From a checkpoint of a small mixture-of-experts model trained on Wikipedia: width 160, 64 experts in each of 17 layers.
Below are experts of layer 3 (counted from 0) of a mixture-of-experts language model. Rows are named router (the router's row for the expert), gate (a neuron's input weights, with its number), up (a neuron's input weights, with its number) and show model dimensions 0-159. Each number is 500 + 50 x the weight over its row's rms, rounded and kept within 0 to 999. Numbers have three digits each.
After each expert's rows: a language model's description of what the expert responds to; "mostly gets" lists some tokens that are sent to it at least half of the time. This comes from a sample of Wikipedia text that the model never trained on.

# expert 22
router:578541477493480439428560575477558544510536431492525460460572571568543437474456472532708540474465502473457538464530434496519518444550526435543509483462525504476478533464531554514547556473533561497496440455535582462558392447499496567467428530459563585435567539532498570491615436496478454558428484551531466446511442475592442518543469516535471557482565583544528465449448478490564513448518433504533536582556556457487569455418501542505548428475521514566455521547533429457410560462526473
gate0:582580534510507558434524618494522487525517503536573470507475552510446410423437518527481522466527503400490481454465544503490402397382485538508495532563594509599497551540552503428452491494502559468468573488482539445499561466495426445505593518547542544472429478515517500518488456439540529534439464572510475427467480434526517488628540522494476513445492556583471451552472474512504641545502497457684493521457516515511579518508505526552425529578542503511463543552529593590497510484452538
up0:512500385447517534549453565477456473454406441525430472552445546493446546523459623475482594438431491421532464440572465444564459497427506454503524442423430476526450534492461544505477548354463549519518558549560448478424489493553534531510495518515484458436437533551530516513458459495474483451539554476517562527525416509478545519476596479492525448549350478452456445536449520542496605515522410441508470555508524383531588560522499528504452586544542443438548549482567504524448457451553506
gate1:583420470459510414540510516478507532446500531511523403470381458463585423452412455527402439510455513486482491543557478547533464537523521578438527512445448519453535520488468424451529438519455448559544459458493522464469465407483416521473449521607544556456642475523552553468603489500488481496513469504506537391530454524526538439574546501562424508485392533503482502417539587471521497516475537516633393522455509455483547590472531473530544489501540493504507572389577496459472542486503454
up1:491440490464566510553448510501547503498448508494460454500548526473525615577425453509452486615552533441471502587409456547467496487492466450530509536422559616477490493558458464436516570504478544489520500468497574406523514561495482462536463424448545473555552498584511537487519496426404474524380530507399515403502539513434470441478498505497388527475364520480463442523454535483530468493546513414487518559616490519604483535505492525582524421549502519443521456561536472541568459523529368
Description: Function words, numbers
mostly gets: " Pre", " inter", "os", " An", "{", " Other"

# expert 37
router:477586494528453442702504511446502537546497494458545468495564526529508478447443501526632542485474572477460516473529456592513464495456550483552494455437570571500497580501484558449497572477550532446555469456489553454526618434469472546512451514448559508521493518518551533502509464525480499525502500516550477476552477492534465575561460475540552528462519532479542565481438483462529536475545457538575512708503530457479535453470512556540531494450543530532439553548531461511668532488645482
gate3:557495466533457547609514438493504466397557436509516509567503524485527452539469446471543446563422473450537523528549484529457527594406636456510569410493569508505422580471526530546426455547570485515503543487468564462528543495442439549421540518560515483486542526510536443577641466554576449542536461521533489546456409570503525575551482456595474589433420504508543480569541468552464449484515534552492463499457529498497503489429460559605549545451436522489460625474501453444488524506474462
up3:532589503526513519513479481548465469504473509530614481460505589497639537530473470537472512496486492420555538524581404583437533536502461535517542498632484468588505505491469470493414438594504581525462498587486480498445473512483515566426507456471531497516548506507549409595468496567615553528599469441448424535505472538469490508492544469467465479442421515578436442487592505507477456490531455557466552560476423448467532414500485529414535524503464602530418603389554469495538493532515469
gate4:482469434514527488584411474418544493571428410540435485517527581505528481522441487526495509451574591436588562594444522466503412460493570428422519422485503568466489490495528586452490475430488514446605424519471607425534496436442509558519508495491599492497477473566492530532469579610453465481522481507490497516533514530437474573525459515563418424464579524521557471443495546390509491454447603496481531492495488419592563584483530437473555539534498491551533511518477523527562496527537400
up4:517550612539575465500468485428591483478517577505404520547515594523566493521547475483513502448538564506456436536470508640545544447463497466525451527452529467428545592628435452551440518554470460477487540541554528466514451384476467515506422478547575478515443434497383523424480550536486528404500532452585569502535492478402545564494461604497559510448487487525520593499518489552491448572483573534545490528546522460464535577473531536456548440528508518551569521544479503513489537590495600
Description: Sentence periods, Geb/Z
mostly gets: " Z", "eb", " James", " Jan", " oper", " war"

# expert 47
router:555554486476447422325531550502561556549534513438527478490556545513525421486489415498504552501488558460421513440546516530553453419560502437518532462465526613590440494454530571419514496494556514515562475477479568457533454419429518531497459541388536543445544536530532537534535478465482452562428490544606435469539501465566500541508459525571544543466522549538516548492441463437561536488519473562546578578533548481448551455433502553547546462455487504557478550526527453451347530454417449
gate2:537452480546506497492482480572458512568546539345495448514564452470514519535594518497444498403443502448434530514531484509526502459544451489507567450524566550581552538432504496544477536495503565463569447407481663526462525518446565532461438541394528544430447478523581512588455547515561393393463501546517473447521552459563437525577433452423515511533526507449570494516471415434490426528491459524400501577512592442466484479513510471440489474476463525552548513510426453550561505474450526
up2:499538569570484488461520376502535530497480464434494453555561482564488490518497521606527564430548455485472548442467591459492537538492612462537423492591450596515450460506559568469463490582603438514565565438475467507459584468462523565474437494459505538552486438435514438467436520528583459496585476452508527528577481453476547491511556518600492562513473521520495454521523500539398459504534596490483424443561627470525450450506541542511528481516589429507484499491452576558469583439454409
gate3:595527446572443465480474472423535537503408527434523467387490542402537453500446471445570513511482480485464506481473510526428548543390521499408479544490570401475516543538515533522521550397505623459493441518478519509515405456536500572459455491640555497458520517575495496575463477529579495537447515485490542512575512532600502441560484519505498524432455573604482630530581498550571513462563523541546461538489462483550471499541503566521494594567575491522467443494494507520574456469427442
up3:516478378505506482463488376502539559397543500447533461439452472469453573521398429495483522422569406382561453482484426561561556445587410493535546505480522444510500604427455473466487403460538489501472413475456534483488504489537506452544512467521451536457530516475413467464436468536541450480562577566419486556463509503598515433438536482479500469561471488541570510464434532528540491501547407489399497465486505465528539470496527397533434454546532563469510487513485579436449444439482582
Description: Verb stems, digits
mostly gets: " under", " conf", " particip", " pres", " sim", " belie"

# expert 54
router:519577463450424458537554578540533536507538467525550480445559566523548479427413482537531571433460555400413508479555442561554441474590446469588555403443523455518526541442485591432542536470595498467471426500481529513517381480480468520474467536462531595477543551525486592585523465489440476539481471597537456442554459492496420491523454533558557557472562609568522522441439456465513521503542437549531486426517543449434538483490559563530560466542518538530488572562547460425553513478496440
gate0:550435422545542469470455481427531532509559461542511583562480545482503500561433509495534614498491509522406488527480437497484409504640488455436418584559521587515562539533431483482491516488459471549566376494539589548471510516542469593482477525462467509480531517426485591539446471582493508536462509521477471495525481477545583479464405569506561487437545539560486449472489524538498671577565525490573423434568502390486487432489455522413444542541525518438472514465535483464466505524447528
up0:502477518421579541588433543472429548515485530509512473489457433554457468572457580449489460584530531535503542605461501529507480544511490448543467483484495456491406520406549468463509555478480521429423513475579439573498602483473484480446469590575522477438396539577451482542438506466502493544601446509607490625494471619548512516436422508441539409442553520434450388522445519474568491460498527471516541501486418538502515509441535496559518517450496480408562568437480464533539417508470476
gate1:469590464474520537487608513517576459559512414399465510498420526521380607556450478477393505470436602454519500428480510465498507495527510493450587437467560574542388527448481468571491572465606518491502564506469500433495488560490520592444444405465413507565500530521490494509496433523491516526561498489538504489623460439427448544532497425470522545530540530483543463534469553587470549435477475458450577552537590543478493458452489560475490448474489498427498600494528538466572492484480413
up1:574440530491497440551457443483524413545470481464536514409458539406476542495551471403493518504497488507475566525460518509595496555494526457394527473439521445460539544522466493478528500518513496551499551552479538386536469599431499602567470576484423565504557422445461449449494538578478379490506524527520594532428500544438510531442496465511360482547450608534533474482507553519439497529582570511486612455579500538514454440516537476454504521473507495532426514545423487479641517495422521
Description: Stuttgart, plural s, for
mostly gets: " At", " book", "air", "ject", " British", " open"

# expert 27
router:545512461594426461533539565460551514541557460432509456474510550519510495482432456512372549445445551477500523443571433495582453454559486457540539454517545550518434546427529540454571553452523531454554440487477481488544272436523461549450492536468503545435516528548519503544579485501456473514483470511542467477519431493510460518548472560548528553422524557586556527453488411480523530460547470573514564485585587487473548451467517608526512460478525522596482508548552482490566560413415440
gate0:462501518584549467485430559447563580423529456465497526500512449496626481445498570532557412478526525483558601458447473492437473361476520471478484440504505565513502440445511530524503496453559478459483470561556539438484602421522469487507401540514478464483553565494497471510456409500424573563460546507525399506570520520463475541555552504629517492506527537487373527443456477511430505482537501549474484457550600503541562554508396495571501465496540480468551473517604475545473437513639473
up0:373501494504462428492446482594479546461553552513405453534611436509564489544454503581555417462463480556441514479540485535439547546527540512521514379424451461553506523495491532523384484454473556430474499485509583464458587564393518536478449553486628557597491476497583448529525531512546482476503453459532480514429565524415587506525551511488479558453503512515572518526527570420502453474569509560416573452541452505569531575492519528527478519426551561515513440482517528522485378513508464
gate1:357492499526633450577550448536487386513514555531554521522441520486613508545502601489574494454435466465566569457606520537459502490513570481483500487467415453614450516441506479449516517478477471474500523462411462459574420457472471548510466507444478514400572521488481533480618538487552456502557403502498494485510502538608501554522541565510491500513522594546515452473522408508528528451557493495552520469523465450469532543445477545397456470450523512589418554448399483518511420520508536
up1:456430570404523454494552476491541492493544482453469546477426535442491556506480544476616468538434570446443427511398506544513472527454423455561503527481574462620433462465573563523455552512510498538558464494517533465564543531444450492502426536467541517499487411458567446624578540424540545479587496439555500482514508488572609528375578473500500485433557494603520579610533461499542532529496534509527438555554484499443549505460515541564538520490500416468434567449497576512510553492462499
Description: Years and word endings
mostly gets: " 2010", "igh", " 2004", " 2006", " 2008", " 2007"

# expert 11
router:587554476517465452567543527418527529525499464461568434477550542546484496495456481542552543431462505470483526444551453508548440447547547459518521469416548528545449541419583548453516536476566539466562438409493566430528443555421426507418429575477505507442524545563552569469538398517467462498461536560546459508521440439444447511536510516512498538447545517557529550489468416496517522480513513546482566418510605485454580409503534559548556484511546536555470548548549511461300540440462418
gate0:597492349566506498512511551554438499535481447577476479419556546602588488494608497544423549421518485502503519513521511581507471397504526453534532578497566482433452469484485503506605544493539406548543529481568545449586493481554374493521504555555532440510478466527519545518513430448487484513493456511527432592510492458465470539516570491587529505544508606544504498374479544460540464500535457570506474501483560502453466517489476493522512419634500531536560566523492586529501534390543456
up0:451465542400502512459389448539468494514630507552531551453484480538422451437453505499447521513477499513440579537558476553539481475573494405530500526503527447452515447456455529461525518597360556526526412496565505544487465452423541438483452500477437524497433487512451533503499598486513467422520483477496526497435471434445577449363441481514474513550433569505540442494474491420511497404490484493502470489410505485521504424627589433419533515378471466490460515473471532503530518482401575
gate1:566408441538554577486480545491489557459534409491542469485532490544550520476477555526442459496419544528439559451521363610499551468441498522556494446468501472475550522573482433467541478524497532530565479526536446560531501539470518538474469466473441534568509453550539502517524363490483570568554362481483506460495466525606418597438447498487568530464530510460508493495440551533492513529560493486518440584518645476449498499468458481568430374465538522563407433497463504445558503449479409
up1:473591514589504557494527469525434357452462540513557540537475505511557463491549554513480434485529492368436603496465458575543502452585538460449526527520582586469532630487537547511505528482515468539506556486460530505528541473434495446495546454502651527536506527457428486547499505497393504436456563479439501537510502512511476570629519510466489571582505440513471512594509392472429520417516531468439444546584481527480554500509557470507437460431389520555499438448518469554484522530507474
Description: Capital letters, "due", "-ate"
mostly gets: " A", " C", "ee", " due", " Open", "A"

# expert 61
router:506534458590469468471510513465524547487509470460576468451571553454585431402491456541537573519455530461466571397549503538533488451574545509566550480457534487524463530479551546472489532471593480474563453436417515433536452470476427517460458544491576532481516479518564547550508482498447429530478474505540402463545459445478494563498383535542517522453526557539574552501406495449479551418547481528475489315510542504509520411431525576603526423500550537515448552561505445490541488480355478
gate6:570482555497468565526508506435590511478536489540410428558581467501446581469487495561536521483538535514494470472508421466477410476513468438481384568491572567542489529514495520579453581415568352525608433504504494541558545482483529441477560565563452584542560524467514454542490543545447495562449443475484410439443473507483530506479434570524482535526536566506497492543482497509501588539596426460526407492532605453490538503498513559387580484559496488553404441501550434479463480444517477
up6:448615518562508512562541516560492449528466514445485516571458404517527527438474452505565506448514504451386529514513519420630507515618474504539443438505471533572403538551479542539399462555464456515429483555556485532480611374412457537491501580537571473526476494391401578591508432471547447489528481541439512513450554549521459449536463484507516413448539521518486491440517485451564451438474468491523478565473486557526540543503511641481486463487532498487456440523507472531415447523480485
gate7:508545534565460506565612483518447452539522389403516546474514527389504470567447513458501596438409529438449416475452511506440498443522513478483443518550508604564497452530497560499579462484459531469590527482482534457488529524491469596513459522522521522527462529507399495514435559478471478474445415448650513366467448506588477427532493503514429504528535416514468535493462530473484521453569508565445524529490480402482505510608484470583516428517607497459444566441568505467491457464536538
up7:484602495509552519456471432454553494485492541422487467504477528471559478527542473490481468590508534448611527365580463518505509438479487498488496498472538518582483585460542452481536566582477468571483531445443445524558421478545455362440477493494490554470396452502507543634374497443567389422537515500462502458440545510526467458549534527475442464481502415409441500524503451566469525554472506571592504534507476461471540557469497419473490507520601550538488523552431494591532594484493510
Description: Of, on, Legislative
mostly gets: " on", "born", " '", " British", " children", " located"